From a checkpoint of a small mixture-of-experts model trained on Wikipedia.
Size: 13 layers, width 448, 60.9M parameters.
Experts: 64 experts in each of 9 layers, 32 dReLU neurons an expert, 8 picks a token.
Below are experts of layer 9 (counted from 0) of a mixture-of-experts language model. Rows are named router (the router's row for the expert), gate (a neuron's input weights, with its number), up (a neuron's input weights, with its number), down (a neuron's output weights, with its number) and show model dimensions 112-223. Each number is 500 + 25 x the weight over its row's rms, rounded and kept within 0 to 999. Numbers have three digits each.
Before each expert's rows: "comes before" lists some tokens at least twice as common just after its tokens as in all text. This comes from a sample of Wikipedia text that the model never trained on. Tokens count by the router's weight.

# expert 15
comes before: " |", "=", "|", "The", "In", "°"
router:522466509512466544470516466470503533529467471534543494536511494533457489518502534476506510540496528479523525469544510511526462474479541464461510462516536490525533475466537537466463473471482518505464492471527489515477523506456500477538528485473484482531536530502480510474536516474501457500517480532517482525462538538462482509549535475477
gate0:471515478499539523477494490512494535500526517518476507492511493449528487486538493460506455490496475504483449508480500454507483498496464546511534507518517499509468458485471527511511487509559479526506462486498493517521488499494514474483459494499520518515548505515517528488493524482544476483532509462507493492506477461479475528458484534530
up0:489476475469505525499502520541505560516548535527473490495531521459493488475532473465489482501482495514497489484477483468484504501469460533537511480525554517506480475473492494501516526503536522524526488511508502519540499460507484455488483486490527498522548531528488541489503502507549486471539516461497493505501482466506490521451494509516
down0:482522552501524480489509485457521511543458520501534519503546494485521484538504486489486481520513477468502479510540503497419453549443479497551505516446511522513502556447454485517456498550518529476509500528506512513478492510504540527487504519525559514506518513529520544510509486470486509464520486476533515503499495511544521534497515545504

# expert 4
comes before: " |", ":", "-", ";", "–", "N"
router:500460499515466531472513468485516530534481470518524489537506496538465502513518526482503522546489529491526547464530514499527467470491530459476508470532539502541516478469540538454459466476477510510468487489523483505474526494469499474538525481484466472519537515512472517455523515469506470506517483525505485542469532538466483519536535472474
gate0:454512500520498510508517498520508515480515524518488505469494502472517508526521507446506485503461453485495469507487509471518467492540483537470516494497464515488504467497495539487507510523513476507518473475509497486517515541520472496516469453521466506533542508522512507498494525534527476483526513467524483500495505475451469498477495523517
up0:451491474478468515521523508560521546491538525517485497462505510481492522510519493454481506516451468502512493497503476514512486497528468537487505481499480527465510468507502509479514526508486511498524483510494491510533513528516461469505500464522486474552541521555500519486489528544526501460544515463512492511498494466470478491450496523506
down0:456535501510451519486516509470500452547478520517515535484512510487502472541489493493511517507508490480511483494548497490485480525463480463515494473481496496479445545485498469505458497511503528485483481564516476516515499516471513505491517530523524493504528544521546531472471500472484517486521490489510476493514490521513530524497556513531

# expert 3
comes before: " |", "-", ":", "s", "|", "′"
router:514467488515480527469519452489517508531466464528520490520494497521468504517509533473506514533484529477535545467540507506521484457472525466466518475525538498526519480467532529464448466476469501497474494484528486516481520484470513469541530487485462484540526516502495514467520517459511459487515484519514485539464538534466467517536533472473
gate0:468511521514526527509529491476519514500529509507492519479509506452493493504512491477482514513454469516505493519456500446540490483512488518473521484497447496478498498479473532525501501496501490512480522461504492495527526518484452489511465473491467520545545522517527536509503533564521454477516509467510500490471539506497474503489480524496
up0:473478501493506527524539502499508543518531511520493505483519520442478508502516487478459534517430465508513512512474481473529507487495475519482503465510458521473506500485471513519504523486492522515491519486484485514525533497474444472503488471492463492545545533538508537501500530569514470459520508464506507505468531502510476498466478512493
down0:478525541514459492492488496483499480534477500502510548497511520488509491503458512519504497500500471488496489509513526493468478502477454502544478480472491533491454564446495488506432530548527532466490480548505493474492512547459506511510535519532500510536501509499509533450467483491501505492493491459540498504497497512528514495476535504520

# expert 0
comes before: "-", " |", "|", ":", "s", "="
router:513473491502470546473515465491521499534476468529516492528486500540455505521507539463503518537485532475538534454551508487520471472486543472468523472515533515527518483465523532478460476480479518494461480478527480523479526478468491477536519478486459471516538514513482519471524534467499475501519487544512479540458531529461485507534535465481
gate0:466531546524502501500522485499517503476524498525470514478494497471495491496527520473470485506484478502471478506468505445525505510509508540464532497499459492491491517473486521502512497530494476511492483457489474501519540522490464519503467468485494503524546525520527509490516536546513478479536493465508488490488515501476478486488502532504
up0:477489531497462503520526485525512541497539514539464488486501509467477513492529507472454513513471491517499504492457475491517517502486488535474528470517482512462494506482486507477516531505474505514508492486472470521529541511478469507501479461481505483528544548531500509474512536547503493461548500465505502498481508508480471489463508511504
down0:470531544494482508479501481463499486529456530505539543469497519487515477509476499525500529494487484482504505509540483484466485512500495508545486518473485519491442527469480481508452537524530541457488487522530484492490507519495526516517516535492521491541518529478517565467489489472499485496503494476544481496486511497518482525468537506511

# expert 5
comes before: " |", "-", ":", "|", "=", "s"
router:500473480509474539471522457490513507523460475535518494525508495529465502519502534476510515538487529479536548464538522505520472459485534454461519464528530500519528481463534534467461472469478506494453492479533479514481521493472506477527529490487469478540531519514480503463519518472508467488513479522516479540474534540476473530526534467476
gate0:445534537512519528511517483488519506501495520495482507480498516440509483497525500441491471501444460492499484504464521452518491509515483523468563518505453503498485477489487520526516506500515486507489491463512479499507504532512484507515467473500489547519536498539515528517489531544526472488544510460507488484496525508487469516464487536500
up0:458500523474499528527545485521529532520506527507476476483503527434482492489538479461455497509427491502524497491486509474513496510502475528493542499508474534490487483478485498519514528464489537524491503476500471520518508525505478483513485471483515504530559522560509541525498533566543477458544510439503486509478523518504452515451489526482
down0:483532556495470512503492458462515499550488489526517541511540514477493503493496499512498484500516468481499492491519490501467463481503480487559519480463472543498475543445513481514475545544521555489514468550492482509499509549498520500509483519509517509550508489498493509480485494481502498477481503460527500491485496490513529544465533502520

# expert 7
comes before: " |", "-", "|", ":", "s", ")"
router:525471490525481538479514465475515504537463464531521508541484502537462498501507513465494515531495535480538536472532511508517470462482535472460506463530535523518522488464530539465456477468475516496461502495536476528480517489454499485540521483481463474520531517519480523473534519474511481507516481538516477540475536533463470518536530471475
gate0:498538526522499499509521486502516534506509526503487499483485492468499493492528493480462452506490444519464497519479516479513491504506486537439560497498467500505487492496500520512508492532504474511498476457512496483504539533510479497499484468493492523498541527487486515477496539537508493487517498438494491497496525499469477516479526524502
up0:493510501497470493533523501542533572532525533509465485474485485467478513489537481464451475511479470528467513514478491501506486515494460530467536478489482527500499487496495497509517516514478511518506483494496492500513551520501472469489491457494498496498548547516454511480498528538514510465536508445501493505497511510480471508465522522494
down0:470520551513488496490474494451505491503471511500509567490513527485527471510477490482516498507509476492503482498536526522476462513467457483541510495456469504486458558483513480520464509515502534476465464559525481491478508511493531499529540532503528502521503519503508530465483479487496501504492468512538490491503506492526504503481553522522